config.yaml
hidden_act: "clamped_swiglu"
balance_bias: false
router_noise: 0.1
init_std_router: 0.00921
num_key_value_heads: 4
head_dim: 64
norm: "rmsnorm"
tie_word_embeddings: false
init_std_qkv: 0.0162
init_std_up: 0.0162
warmup_steps: 200
decay_shape: "sqrt"
batch_tokens: 65536
train_tokens: 425900000
max_steps: 6499
Below are experts of layer 5 (counted from 0) of a mixture-of-experts language model. Rows are named router (the router's row for the expert), down (a neuron's output weights, with its number) and show model dimensions 448-511. Each number is 500 + 40 x the weight over its row's rms, rounded and kept within 0 to 999. Numbers have three digits each.
After each expert's rows: "raises" lists some tokens whose logits its average output raises strongly, later layers aside. This comes from a sample of Wikipedia text that the model never trained on.

# expert 2
router:528548501467525514513559455491545524489488484479479511472555491540552528494513490519498477529491468538482535517549463509590426524457551484589516483460541422586507528489468445498448543535471501
down0:469429554497528567515543460503477548480498500493438466495519472516536531465520493515451453465539466494477542590496478425483534468457525497498509401461507439481527478542477390565472521562499471
down1:535585477523525440491440478525553463502527545480473498525475439501450511472535489466512500527498510457482441518493483510478458536496512456459415531471452535442525521509493478522432518435457486
down2:527502597493520475447552475503454507513538482429536453574530497494502503508547459438556560467520521516576485443529511512521538434486458447525484557485521457545518506585516515449519568438533487
down3:481484505547472462532533432467504474452486464541526482495515423488531523409505505447457543532472579489518560508427498437506488469512551512448481441454447476485466456559549408529499436405594538
down4:550419453428476484436540459534531443493424559549544473450500493515546521595470479507471525494463430454439437485528537507561503470515511633576530550538495541409538535442555521505494518557469477
down5:453480423443545490403488476467478571544414458475464487539525509518501508395512506475410507541436514471544399491438509478499459473496515472481539484541546485511508504436502547577567528577457469
down6:456510500500479565535467505531401453515545509572568466493481571472478555385517511530604513505499523482508556513553471488538479503548440471459561513531498449513558408526523530434498534510533530
down7:471543489487399465475494504448524509438534471540504510475542513469494517509555568504453420496596540475534502544494565566497541421558533578446471385442512526443489522553514467431583554436441549
down8:473390477455461491562465508499521548443507395544506502564535575548519510525511488535560544448521556534527432439513488494428538466490610476543503529517458567422428478504458491529490460563538599
down9:457524551594535477551517484488494452489494532505469449491430562519503501484552527538492529583496467495511525515515549616527601521508483469541456528433479504522456531446484500527543459520505463
down10:444432562526476507466472457483504466491477475603456480538477465529448475504501518542395491484468517487418454388481470467474484462480530556511517447521436547513539508441439475460434532473520385
down11:511498501510620377508488573512496462453498507539471514491463515479528524492469533449538531523472470540523467513558505466489500510545507482454447500560512584505551528494549546504456544493455506
down12:557514521516518554515520498499489502481498370502600496372550474460524510514485463457466555483446546504484483492502424574502501507508513495557574454506519493483540472483469456468497491507510550
down13:484430546519487522526466465524514505554459483501552479510466465515554487488569507523451498513484468493540504379503508557501525498500539504494465471463493540478488480526508485527466507492580525
down14:513526486508484430511527470492511516500551543559585463483528514402580574490501501549496505518559459540502495449497475509488528547462477547536472494580590497567474466470476469442510455447455496
raises: " and", ",", "ing", " to", " in", "ar"

# expert 13
router:475506541470510537545494530522457499527521539535564457606489513506572504509449469564503471495496492479464556506489499476454533506488442482476531561552517480392554470503468537523499488481495520
down0:465459460543495455515429495529460521473539528469436446520545515466489469476468519497469516540528555504467513443569481503588491499496579463463518491506489479489595458512463533515455502504513529
down1:499428479510492517505528442555497548471506565501500454541497449521509507509538449483534552494549492488463535490516511567456477491500446501498441445478477467579544555589501519526501435552496461
down2:409519471547549491513491501499393598518549475496474488532425447501473436453517543526462508497463581567559492574537496558510528499577506472565460453515470559479544505466456531445462506429499462
down3:515518505521511492443547486496420500451596514499553495484521394534590529408537560517535536545501527434489506478517480543510462484476504469486452553457501500478492540487508495512506581440497515
down4:537467462497455491572453479539542401466553532528547526559448520517448525430491503512507522443506514540481512452524531453432564503539503458451518474498468535456478565526507542508513503417499577
down5:507485496593489467395439529519511557458443559453461512499594501493516459538506560461455508514489519436485486553525513474472427464541449531468432441518435476479495428458551501518461435501513476
down6:438530529474449506454529511451455505516467473536547499528463493467478539414513472475582522476521466474449473463493500535478521447516468483514492511448500495495538482469437470514518544540473550
down7:500456470492593527596462572511525502460455436446530504623517489502463481503526486432516497476490530547464521509460502418448497509484551506476475534465523465461491511497491525502505513504588462
down8:493522475484514582475526479545499553478553466474517501473540538549472460462450515477536570547505474584476560510497490523503503518473542590527468518470514489520496579533500442524511546562514494
down9:522541489442476506428486569543456453482438536493531410505437472495519395460469453513498578470436496511465431457525518380521479495490461539478521448564440448477507493448508487477575583499517460
down10:542454582430469469514531542519485520443503589548423431457540476500499522583553415469578536518448500507485465475513485468447497464533508571574561570454555509488596513463482456540490508539543467
down11:484521480461537551492546535542483499506463500500488510442534492512501535489499505500536484512478417480514548489481463550558489452491475413417508543534526508514507497453527488461466437509489481
down12:515428589528499504544449507517459494478497531522477475575517488491453551501481492481442531517522450483498489466497460518470494456466483476492507511468483489567537499472518512445513439480493509
down13:509484498558460518463440493462500449551477504466429495489465531437556523545498473498607524564447513542519513493524522478503487470471485479477520480541557518505499524492563449489500518603506485
down14:444484556541482599469451420534494517478529471524518436477464561467503488481533486583465453483532498480493512520486472523437533429474539428568519468423490534469496455505534521502455463560535506
raises: " and", "s", " in ", " in", " of", "."

# expert 10
router:460508496556503467476614495462471473517459499543515400484553522540521533545496513513521450421517432472487495556467494452498422539528524459499520513504490437527487480506491431538496524444486512
down0:533526463505594510481459501485477542556554512509496510502551497614505444475553476551545500473437469494480492497477529503561536471468483578477483416506475492490441474488502525505432400498516457
down1:468528461470452465585487463553534504502547546488550531522444469488533457404572523544500500499465510515522466447437463427452457481502461516570473477488478551444491525503519483496494478504496542
down2:521529515473522518526524579560548477516560491495475463481518503496517571525492502575420517526487466523537498409516461550534542524419465503456483452465537514555475483484511494563429429546540519
down3:537517503508542538527504426472510523466479523453455440478461502562531520484552484504508552533509468496484436467453553473505534476504484491535406415462463429420543565557541459547538516554499484
down4:499423460502483455489455521458469513553445515503404525518480623512529516510486462443524476448471517585421467478561474471514510423544521455486466538519481515537535512522511516430469469511453510
down5:485473571478504548497541521483527559494490450514449527519476515472541562539480449444541453541457509487529531425515510524560466509478502441453502485525515534552520497571471521559480465451444423
down6:461560533486458421475508499509460461461545503423484513542445509474489439484502508484473429514506607521530536541535482574433468469504500480501560486560475548506439467480569447580444421493483511
down7:545538431514531494459476496471590478485517440481467467515571566527487520568564453538530541433550561512513509562448558530468474546460519486502494562468473474533556450482473477402410474477524525
down8:442503456547463529515519541505489467437525457459515458505453499450575522598580486489464549525437518507486480457533530503518474530553511423498512495476478488440497457510457580476538489506508467
down9:408472495497479531540449496435465546488541515514468482390513465475478454472480439492541589489565447541552425494470454441454492482520529515522520461556531498551472487485483493418461527523488519
down10:485460474548491549419516608512481489578454538513525525510493509538524588435566543563527542542464489499454545606416527537412512456501547454559516505539521552450486502528534504527517482534510491
down11:417543435478550416487466501535443467483495503441462505478555557443475492501504501500518498455479482421475537447514487522518495497461459486524414518461432540513464575537451490408500481417478487
down12:430429440469513565498494588512541468519522533540489400546443490507470459468440561469530497469481528491516501522476484483512557516479455538528461481479489473475509480456560466481387418561470505
down13:472572461562470509524496514477491488483459565530462498418458549486569532481446567457471518514430370545515532441544504592488464481468514521608482487445462505510478446538524490480485490471490488
down14:507462541474526504503486492433532512477536506532549496527482469485458510435476529482515523448476533553472474464452409522485492541510494579439455510524524509485461449519561501549406418488478516
raises: "as", " and", "'s", "ar", ".", ","

# expert 12
router:489566452494530533523515534433489475461533445548532462490515563498539504539437472514480572462461574413523515440538545495540475432592502521529551477560421545399494478508543564554500464501430465
down0:517483553500475502467482503448490472522491480541557474574531505459560471423487463487550509492537499480427613501428523445462527548567575496454484499550504508458487477431457458478502509527497527
down1:423483562449544450520525485523456552530566461509526516449428480538484545534485513561547510472551520563487587444473523492439470555493527443437528521486498470424495504544530472437444562519399523
down2:464430488423489532490506566540452520494489535541524471480544529567459518424501470477573481469484502493514469506490516561484554522500468459467543524453543501538450502479457527609446537534514408
down3:472505498557481473487469433467449523482524488522402479490510562462590490506479449488525542527453506412547538535546503557524473525396470530463484573584456479420540491469539526447442475514508510
down4:478506563497518509497458472534546497493500528491507603481480428542492517552488452559503505491514527505434489522488473505447522515500472524500493535449498414518521495460502478490535413538512488
down5:480459486423540535504480537516472561522532488423584454532468518535520479432608495540456505493487511471498506474538485487510536476461429565462476506510461512539480509481470510492447472514464459
down6:435458523474534480509516559489534459451500525478519532501451467460537482520512518524490513505432447544494470436460493450500464492504480485448490450503468492495414527552435511508558477574521462
down7:443517524501464449467491528451444476550518473622497421496507427536547566451573518445536520459475517559574547513457458494545490520481473528487597530541449516551469451500521521538427436573540489
down8:447534510517443485371449509533479487563457532465597509515446460538437547501509425485458543489456466476479508568539545483493499499490490465413545472484520530399471582525464520489465482572511490
down9:496535476462483517480516495529503513477599502503507523480554524462517565538520507476502520477493522503431482523550429463471452469489463485459486461484490508489499464477468467503497494357543481
down10:533583440494528507506466542504476522530515472487514491498495541547592537489496462430505508516488556503481479488496406441517401470427500554480510505459413514502558513457496580531476494498496555
down11:454440484569517495511492468534473539492502504492488456530499517501512517522537494541511525538484483460490506539492569512531477504470530472519511514461552517485554531551542552560449575507422533
down12:497502518443521505490543505473502512492491493514465447467500476556480527489509550607453510477509550505519502528520454507571508459519497499513478487436500577412576475541468494427468503492466487
down13:534464473573480499512510562520469493502500486491520483519519493489461492460499474485520486476532551449494491522501535495547453487523532497540529455505483462512468520513491484557607521545565526
down14:524500472498457522521512457460435503516570459466451535548473509537532440514446598557432508595512520495535534512523497560490538462480523559468470514495549452528531504479452487496560521448447492
raises: " ", " in", " d"

# expert 5
router:504527544493549516480458472578474441475525492476475494504498478502438490476497528498463498460558587474415464463525486487436545461526528516493588509543502522428489446507513530479484538470481462
down0:456469517602489570434508517459558522486524520538506488457518540504494533487464492559528463519480480496524451581530432462457555426492457501458538470551497483497474460475510521484517533515520529
down1:511444491529483497480563457467563518460521527456431529534494452402544559492519567533464479498566509583498534521446471525508474535422599493559480475465488502534516502466431463485555482444478544
down2:522459486481638491481458561544477543534517556483570553451439519488529440498496544531563504571463440510522494448516493550492501528457450508457501469513443526555532505472528553539443492448542500
down3:544479489539478466480496514529543581495528419524511519523526541507489508494492490528545542476530483518517604514473558509534429492524469512578518467391477498472487522473492442457550540447533465
down4:414529483519473473500494499509498491483481509507493489469472544471533591516442546490446472551505517491457500545464423468464515550457502540497477464488489483557482441592521435510535446443502568
down5:554542494526462486446461516540529461427390517538517483489512541569612546545512515487484450546507438573523485513466526487399495529473485509502538467444505561499518473524534486529526480456585484
down6:466453527493554463488459508503564496409452479462495500542524530466455532488491454488480459544499542494589495519408534541451556415508458492451576507460544586454508554536458484466471463427531461
down7:517464547529524423459565558477449505525560483561505457458540461451533625487569551432492508526435543468517476477489487513514466503462529507499497516484554435490482511532448476517562512477492525
down8:555490511430548605546513452563490430610522536535569487484559446586474548509484522474485537484479489538450445495536463456501487462504442497568421539479491477445449505546514469480475432481458539
down9:517480447584479533554443502485515466469454472462529423538537491476514540493492426476505452464542491423497466561521572474606525509547511459510529484488497534561483500522498507521507482471457502
down10:457470531413432513503553562460507475472496509509523543479482531452522504516540465454550477472475475535543530536497509554497482500560514513457515565511553537569553510491464589409397453483525521
down11:477532552485502483525524507462527433476550529456465505490426500503516509458535502494446482528436458599563537496543458493451526548547562460455544454526494539432571492536489587483448446526517494
down12:480453560503510471466454507476465521518503510508498503489493526510476523518581459507530432513515467452531435522539482523571522469482562517479535548502491462506447511505481447420444476510478496
down13:439558554476547479586537556535470467483605518462498494492561501566523490467524576449473487486551555529496491483536466459457477516524453505553543452502460547471512496580507481503506466513451550
down14:480472465460433555485490471478546507492479437493494427463499564478498509521486540440497498443489519437567480494520483552531502499486507488475522477527451528587573480479475471474508473470540460
raises: "-", "\"", "M", "| ", "A", "|"

# expert 14
router:516457552495512410516455480537484475513493501550472449487512486550434467537501522456504534454473516542489535494463492442494479535480414466485457554502475530489491480525510558500418474484504502
down0:532493508508451537499544477484490526566525503398487511509516512479507477516488453507429495492503489494508453571454450467485476465461576573506500500461527560509524554570525518519513485539508497
down1:518524465517489511458376524475540521539483552488472523493509539536511504431466477535543471564527452515461459509467486495511501497555505525446582508473471565542562577598441523486490484524459511
down2:526472483461514519394503432512468492513494503586478421556484485599458466489435516467532497479511525513521441529488537493490449575511480500420555527604432534485483526546576484423569611431476490
down3:477547484466529474485440498524506473465523461522493525520469515546468496516535443569510538533516458483497505522561457455425477489503513553578513490469537594461509487532516554490587504424536503
down4:531545443452450483492583491485464531443502468536563416483482477441547464494509531496563500511482549489506489470539406539476544502559480461462450487510497467532528507482553570496492534524545455
down5:533510468493522449472461511440480452512470443476566522543507461540430588501479438539514556494481462474510520507533482486480505536536473541532559438577561511554472560513521490454525431588501559
down6:512523455476533469505493467534532496465438482528546530473458458550521469445586520522493466450549519501509543461480502498504495506483465487472453490457545452514483512625474483545518516447494534
down7:462639480477510462498529472549506484503518539529517455498473421412550425519531444472459475508482418554456551457503481487547513488525468425546526502487566532530545485493534520477487466426555490
down8:537523464531432467501550494472505576480448521520471434513495534508480513531507517534478468438454492489515510550510505512497478465495512435493468511437498537552515476530508456485505468421508506
down9:497472460489458501473468444423488466545499527439481517460455464498560464471470512481568530531522513526414515484515476501438463435477544584507533533570548506527554577493523459559481526477560484
down10:569512425518482520513541514563488542509539574430559469502502493501511490481498462526445576491495517535535506535541482480510557453526583480526454463549504499531444497477483554504574484394513492
down11:450478522463557524474482612499573466473498521543539548465465502480506531540473476493518496431511547439535494423537563491458491529516428539493507503513507440481469494459471528540460552511494499
down12:445451538539590463512406542528498530523518503483453529421475447516561437522519510505457430490497525526483463497521511480488535530561484533476480531470500485475510494463568491527554440414521538
down13:461470528470524505510473498536538501563530492398475467472520541520605477511500516541498505464489500445444510532511500469499494490490443512489519561480467510543454517482535552454547441461457511
down14:527511483514529494511489452485552544505454445480440436497501504478479409425454501536566589469538439532460518492490498526498447531486409481522490493514529497473484535502517423503440557498549479
raises: " and", "is", " to", " in", "ed"

# expert 11
router:452542478492502524505461470466524498546533537544520562557458498453528455477521483493489569569485476450473525418502524553513515460424503485426546536463495530482539467576446495509571479542508404
down0:488490547505461508479473497473511491483491444484485512524526492425512476476470473543549459485569438454506491530528503466462485496475486525599518507490483474530530476582475488483462436451509489
down1:501465542537527501510511498476490503476503449525469481497462464469559423469515479533521514505456515441444538438540524493430502554542438481491466490502482483512534474503467495482499591445517546
down2:454527493545513429487487464477524478414542570499493516527441483548510537421520457507442600492477545514496499474552475520521504523494559476502537484524445448545514536450473493493487530586411440
down3:566539481533498500480462569417499493500567460493479440633455547467452461545482443496586509505392494511520513472442443458509524581487443512449480479475523470482468545492458512534501478540536517
down4:443512540529528524551568479485486549521534509514494526510551517518488438488459518568520498513424471452520559517534525496477541471528486483484562510487555520471472522506487551481491482503488501
down5:529482588506471507491474524503550498527473438494542576533500557480571490504471484492563506481491500423494484568521510495521520494512493503540522490488488506506466479540504490496578543542522536
down6:496445548492524518499522496533464508507418488548478529487536450467475482466529461427455507513489454564473498473556431464455479592429516536510482537488459516556570503474523491530457514527506526
down7:589503485463479456465558517480475479548488489533526494450518452502520506466487436440482503569486610509520470481546511505541549504562482485496517525535552465469426562502407526447433541555552551
down8:472466526496519566525404501496570533410591506461508581505503541461519449523521488446514487440405485509518516494506499544514435559464494502483497539514481507470442512552427530502419497504481501
down9:573480545415479477513525547495550580474626502533511504533468483444454474513446495509501490513507435544539489485465461442422437498488544438526368536530447457566493466500485436488483520518496468
down10:523464560550496527601490517508507491464500468467533530425555547506489464542496481495507545452473457449459465439546504528529553440484568492450561503520452519570499509450460494501486497524599439
down11:539483510517509534426441496529531439569578489471430540537438489491456527492540554496529446600564618472487569521507455537504455531454481494495524489458526476450510503516469486521480513433558454
down12:482541536543525513522497469593470512514456486548486499514483490517486491459469502433510531533469465487450572523540482523467502547535525513530453527453442577533471440500515519526503460423546521
down13:483521485490474514550430557474523519528505493468549495466507537479482578545512461508521558498524484519491525483561524519519514518394546481514530498463566513572550600480510570459438491452528491
down14:542411539476495473587412534501539458428570517486489508458447466496561445531425445531558442488473519485526435518449444439460518519521466494468545548494527485425503400512451476421442438490509563
raises: "-", "ist", "a", "an", "ar", "on"

# expert 3
router:517490484450477451525477443499453523525537539550517474509537487484469498523520427482493541563539510579429524534533512524496518529506442491539553514483554525474498502557499486553453402491506499
down22:499516479523496526502498459495483515463505535509484504490502438442510537461507588465479478483577528517531530506442497518541475492533513534518560496470497468542547508470548418479447457441501508
down23:502470450543484580490444435478531450485532523458484530478476496554491592480451528480470524570470546602477464552497565576479480476413528549502502434453591489508490499442490507511505543507431465
down24:489428511497522432510480483511508472497506535456533515492516596510434449463482466470512477435446569494465577480486509548524392565445546536560516486437576542516487490548498488488524542477495545
down25:507506464491463584451482477531478548500533526439558570461506479472486470605467431508482504547466456479496474494488552539481508517465472451479495537545482537512482524500521499426532511436497474
down26:515473508522520496463512502555544538487496434469553513528530499557529466572526547473504526600467449459438516441529520482486501524490537493502521499557449566434506508490386530504519444477461420
down27:508481559588419514485478580523470455476465527439474471496604555414594488392540483505489477487518463511483478507524466481462552542443451456502479499575456511551486541562478469520533542618560545
down28:495494428495577531566461504444547458583454548435552575486511464474506567505411493470496563530478442509556486506483480497487522484558507544540537430507508467474524521478538566494531516534531562
down29:473471541531549530487430587481467504544487495514453481456505460482567518428478503484569447445472438545535484470496498585534485533509480437552463467455504536533520515506443560538514439524474512
down30:568475481526527620552491538559409456460475446535444481479524448532493508468544455475491508521485498514450496584504498549513413517630527476430473442522485462616564522507513481463470542476451568
down31:469470469484467437502472549485488555460510484552465548467520474550475468495567496453512530454526542529455520527502493463537521487501493478551454430494477504423497489490535440533541542494522476
down32:473472487523456501498485460551516511474523479467529509511477524457462517439482450562503546474431465504448458526490541480533427527489499513465550591534500561482585457506523480521534417474515579
down33:498575453484436515409576463575490520499541509481484498492464476517485510488498464509461536544486530495494544421572424473541507466514484602525520476477491479431488503533531492470503529468477491
down34:470491569600482542461505539467497502562440495483517513539491455581542467436526505489449498452481538578553470466486514457530555484451469500468482502519503464454502533480500531441479541494561521
down35:507422527540494517498497540470523476488520536392553518505497473453581444545536512487545534530515501500550592462468484455394460509562492503546492524487568497481498571544514559479480529482389463
down36:506650513595486409456491528524532458524474507537481516526501574484477493503498486435520441432522469479487461488488503491530445454543489503452482568421489489561463527442549577479571482508481566
raises: ".", ",", "ed", " and", "-", "i"

# expert 6
router:520487521555519490542524488520552532482509550545484577459531443455478567451431502473521441410470403541488490496525554501567508533506506505443437515510454552527517560498556526490524551499560537
down0:511508530472534474462522574452549500454501569427471421459480484545430530489523549478443543426510497502477525454549480489538526541524593567518503439537520431445451526528521474567471433476473444
down1:496474465440536529452485487511395519518548540526484450514501575491484530517493514393485482531507488548611564529457407525522511516508487506466504504504508515503557461553452571489486516515620533
down2:548551543452472456456437531528512513543479472479509563550520473508482520500497570534486465531442496552508475490593460504518495533532475602466590445532439543509482547499518510456537412442481494
down3:524483500475515533579540467424451463505511513479512550442468488523472523403566495481532576520487530487475523489441459514475457517419485456515499444540508517487487498482516532538469449534419514
down4:444489492492449488520468548476511507526572530544492492477555542511542488524531498520556523489484412503452499495510451526470493456526476491518462540445498426539450473479478474517466456575438480
down5:505494492502511545460425482509523505522443426499445473582461517459454490505514469539504549519498475482526534470517451558557495389493574475486535565527475504499455442416574551491495487515496473
down6:503473460518520559539504544485543490458481459541432533560558526525612444468432470518546539478551509547473490479508524579500487477486495485544506473471493552551576424500452515458470492457494483
down7:455489453462501467554618432494446453515493496483494554480575520519529555539468517448422562440525478541483504462490420473526524469445517551469507440476479562443499495543479518542553449467469485
down8:516428510478527513497426467498520507531476474533544477567513518529508463510450526430541458496487490563528530500529481547463564484546551559454510546461489487468517495557551476528421575554487480
down9:507508478542494567561499549501525488469539499481563470484508539559498452456561490554455506484489514522453499501471533470505550525473503478554546523514482498584482469521537539543485474520519487
down10:513466555512461485502461454516496483537479535508486454490417499532572515510493459530469530526486511492485522491483493435509493518494507440488537542495477517415497511526529524521493516515453509
down11:440503455465501501429455478542504505486526498482533516520568513456502514493529469525429490482469476483485546565469489502497493544514523496468617419508563559551433502482502483563506514498523425
down12:498566598495439398499460564548494493530534527435459452449518408547457435472450492488536450471461380480569457502507534547474583455521559519522527534519468457530458532479487498486498533453400461
down13:456499428530440477514529496537501481510449511519530522555529540521475510558471548519494551477505490500513477462487491530472496534578434469577488461474495469463489448461512543473520549480511490
down14:398520587510534481477494540519606490424512507517505452484537493506541598440494513496554518460484509496565425485531575530432432477507488506473502517546466515545505437462496485506506552529494500
raises: " and", " or", " as", ",", "-", "."

# expert 9
router:526505435477503481484470430534501471513502501490512570464443558519502512438513475509518502517510507536479463450462562571511518435573513490463458520469528518438472500512425480517552463496534480
down0:400469524500485483545537500402545532485500486471532511522516475484570544623453481536471508461483575501562529478541535554441438503477524496497521473541454538504519471458480457487500444494501523
down1:469466560440500562497515470541481539491460472554542460500513504522487487522560492532494511520510485607525545573491471509562495435512517501455540492492456559544543496548552489508434465452498433
down2:446518535561508478471477433455462468470535515456486439543522465484446504488607559432510514553482499618513469529471527497489501518469536491503540517487492462528464463521431489515536426414550513
down3:492497516517573508476510468538428491538475479454438488521501490518584472458488513517475485503537473531477484443587456520491529439494501522517552479480473575581478562500584485519481486466480473
down4:447496461454485542446554476516529469526485549517469522486492485567502523469510536503452510506512510492482539511469452451461521483478513480540437536486526475540541465529477482531549431492513497
down5:556493522479485546496558473520566513484528460540494523467454416483563450491478525490511489514433490455516497534498495501522612473496500482523499566513524512560432500531432505572504465479498534
down6:477497524438461498513483555528541491566560531539535464528497538606558579531509502502597472514500551482495525512505436460490516538394511544487522522416534494553442501461499574469546453498481523
down7:484566570494487491534502500480471537510504533535506553484573494474485499473490563425471483497498472417422461494515453519528521527467533485486475501545464382473509541507527470517527496457451538
down8:466491471451439466498518480522457504517549516431549519420437502558490534486463486549507529446493443512497529549501427433515526506470544489498500451532506502474472561505472533538457435458478505
down9:434494530536497529542514488478518536511484574505482440455500529463485514530478485502484468568442435517459484464535516511493501543516456532479439502511495460558507454554535535464498442508454442
down10:448496493470487510497552486476507528511516467512484482449517461454494557450469446478514500530525532515511509504458475558518443481559491555562535599525470533493457440541473524483434526522547466
down11:465474538517509540517499517534537564497457474523511495488463569441501555451501504502471515504463557488504526508485513553531516546543472451575553498571509504449476471543505508443581428550497509
down12:463508564487588546528560592493518512409497543523552513478487485522546474514484490535469439462472566546478485526527496449442568519565446519484506451519470483514510596520468438532423468516464520
down13:533454490497488434570577468504516538542468486503534497524504448467551492498456419460520438537489544498469528465473462527505480493492480551530534518507483474551461511484426608463561485443479488
down14:535508413496488488505516563563415537486425510542480535456579525514494480568456502497570494480581458585488545442480492530501451525449502435519472470563459492462447555528459543526482454532504494
raises: " ", ",", ".", " (", " and", "-"

# expert 7
router:506521390534489485439545526491522466543476473416423479474521548429539447488486510497568497473501561463501462537468499472447448467503544493470534490539509508456512524509399566479476477552446475
down0:579569576501515547467474498484464467511523438517526487448480498570566433499534480538547497484490506443498502545467506499414507473491498447480522477516505490543484489466475566510543518530493539
down1:598483501510474517485460501495532438483496469472520527509522453484554444400580549484502527536527514471452552467523493536505467509456520519443520520496481547557507459533460498488476536547514455
down2:531425541527493410572469525456478498488440539505578547461559463527504478452504412458515461501510545509482499488391515502407513486489523429461530501494512421545588506563525444520495510587528528
down3:450511512532464438507499460487492443522480422438553434493524456517511545533458554526530507485398453550490514526503466571511466485557506509516458538459474505463499510462534537468495570493471513
down4:495508497503435526421467511459565542475526447491486582496516495416437477539579527497471488468508538494483461496532588524473513406497494461534555479515505524488558460498491474535503476495572454
down5:453486550480503483574475517512434462558487509504446477514487468467561504491495472534413438544497518434479526517488524462545542418514482564446484516472560482501554510518509545518539527532563532
down6:511486482491479439568540542473444488427463592476554557473437485434508543521470458419426421409500468544479549451531535521560524483530445451543531453541494566531501461464524513513444506535500514
down7:506505549492487521531457493402531507489571533530511406523480502446535535479491510513470494516532471500518419541575550506437517523511513524467554493535523491474489503491495448476506515511572475
down8:452556463516538556547539527514457498507484482470493577545474532479447503555540482547486532475446520562485532489449550475377542516501469468542554481451508530584545563565487485499464546498538532
down9:520504488510426448497519440472505477470501475589485475544484492474469471483595498524507528523469494471477442476536516469475482541497506570549480471498493519464460501471531402525531496480425536
down10:542497582472550499504457482515512477455482464499505542457541448500519533499486478434529576487527501467520522488513424520469488516566454468506478469504536487502490526489522439488460486535483539
down11:512557470514549504430440456524569463553512461475527523520528489428558423514535503511536412503473507602445457457493484503513492540496491564457561490473453507437486493550509516546546560544550522
down12:447494455533570522471492463447492526440459480526479503507472467546523556536502506451416498484485565504495563522549407447493468613527534471515555477560486532584443481492504523435548537591513467
down13:505422485558504469441518417469446541489491463506533523508519472499573443480501430468528485473462522433495514508507472522535430498538541532453483562492519489547464504469530540530520513487576466
down14:542525531583535489617477455505469454478551506490465506547477546509550524508471487510521480509551546606521510550501534526415472526516448464457469483443552529481560467536527443445501506524436570
raises: ",", ".", " ", "-", " as", " and"

# expert 0
router:552438510582484509485400458467567505551549436490478484517457491533518505527538595495516525516453439449516494495459483456528453537518576557479412512457455517512503539497494467467559470526538456
down0:447545528527564488556547474525482497478503493481503460465403524418465505459496548490444529513448519563452509517555529470495565450481501551486529584552549531441501513540510522496509550471520532
down1:519589539484461518533532475503492530473483591499461522512497546516460532558455492544522489462490546439479505518405491519537449507482501467501505556547554426558480461474495494506484569581494480
down2:536501461496512520477517563531490515548518510484481554493550490489537543523470504488590529488570459502497477543457512501456477501514482482533484527478511505407522503461549483491504572455539467
down3:520405546514514459493445464524569595472429508525481434535504497506483514475536548464570453525509442512559434503516562578499570506550508497439481505540461514456509498513463478468509497482547458
down4:492455453523410489512472524496445587470511451472529480552450520510535522439497489425435530402535496465506492461516499469544566390572446569506454489523469506521557484525464492528537472449438453
down5:508501557544529475458525481496553433521569512471414556529524478457492505568473470466485459496500485501415536491436579532519552447504526500480465546540501443480475493570453502568432472509405519
down6:421488450538513472502442429535466481448500507526480519455487530414488473517548453545507441469553506478486537599489467490462538455548514498505615509526432453537477492498602472469444462530548496
down7:434522435521549528565537549526542560478443490504464432452524561543492489522538468548526500463489524478514480495500514470567490561534483485464462453556521477508553467553486574521464579459453546
down8:500524541507495445567517501498515478454496500461533605558516473582546458520454544534544508446577474480454505526473495479529519461485509471537558445552559502503492589549527427517523559521457465
down9:578482523549510445510589467545466484467551394531484457498461441489498508508573444501438475439441444499536525495488483504434423522453497420517556572483479418465476532503469468555508563494476416
down10:513424463488502547445562539531459443486511478526525530544439524452537562523494491511601516513521499522573435521558509530446449459419538470459480557613422502476454540574513527487515469507476400
down11:474490500492430519470452514514552521479497452560510436535538535466496427488500424461554539572501562481518520490467508483563466465441505518455438499513559484476471503549506513511507515491473529
down12:524492563480556448525487425479505548535469480502548465465491478468528427495543514477521512499583544497486430475554501528537580502489511552458477546476499524494518453404532508507505491525578448
down13:467490588484543471496502420530526571530485504517439508556499397499494513553561537484519570482548525540560485523469532424485503431507481512481484498474454466511513533509546495486452545492511542
down14:600485579479461414476429511493479487462561455481497426420458524550452465435452504472509566556476409469448533451455528467521525436469471519489462486574468493503444508459472546503506543484469519
raises: "ed", ".", "al", "es", "os", "as"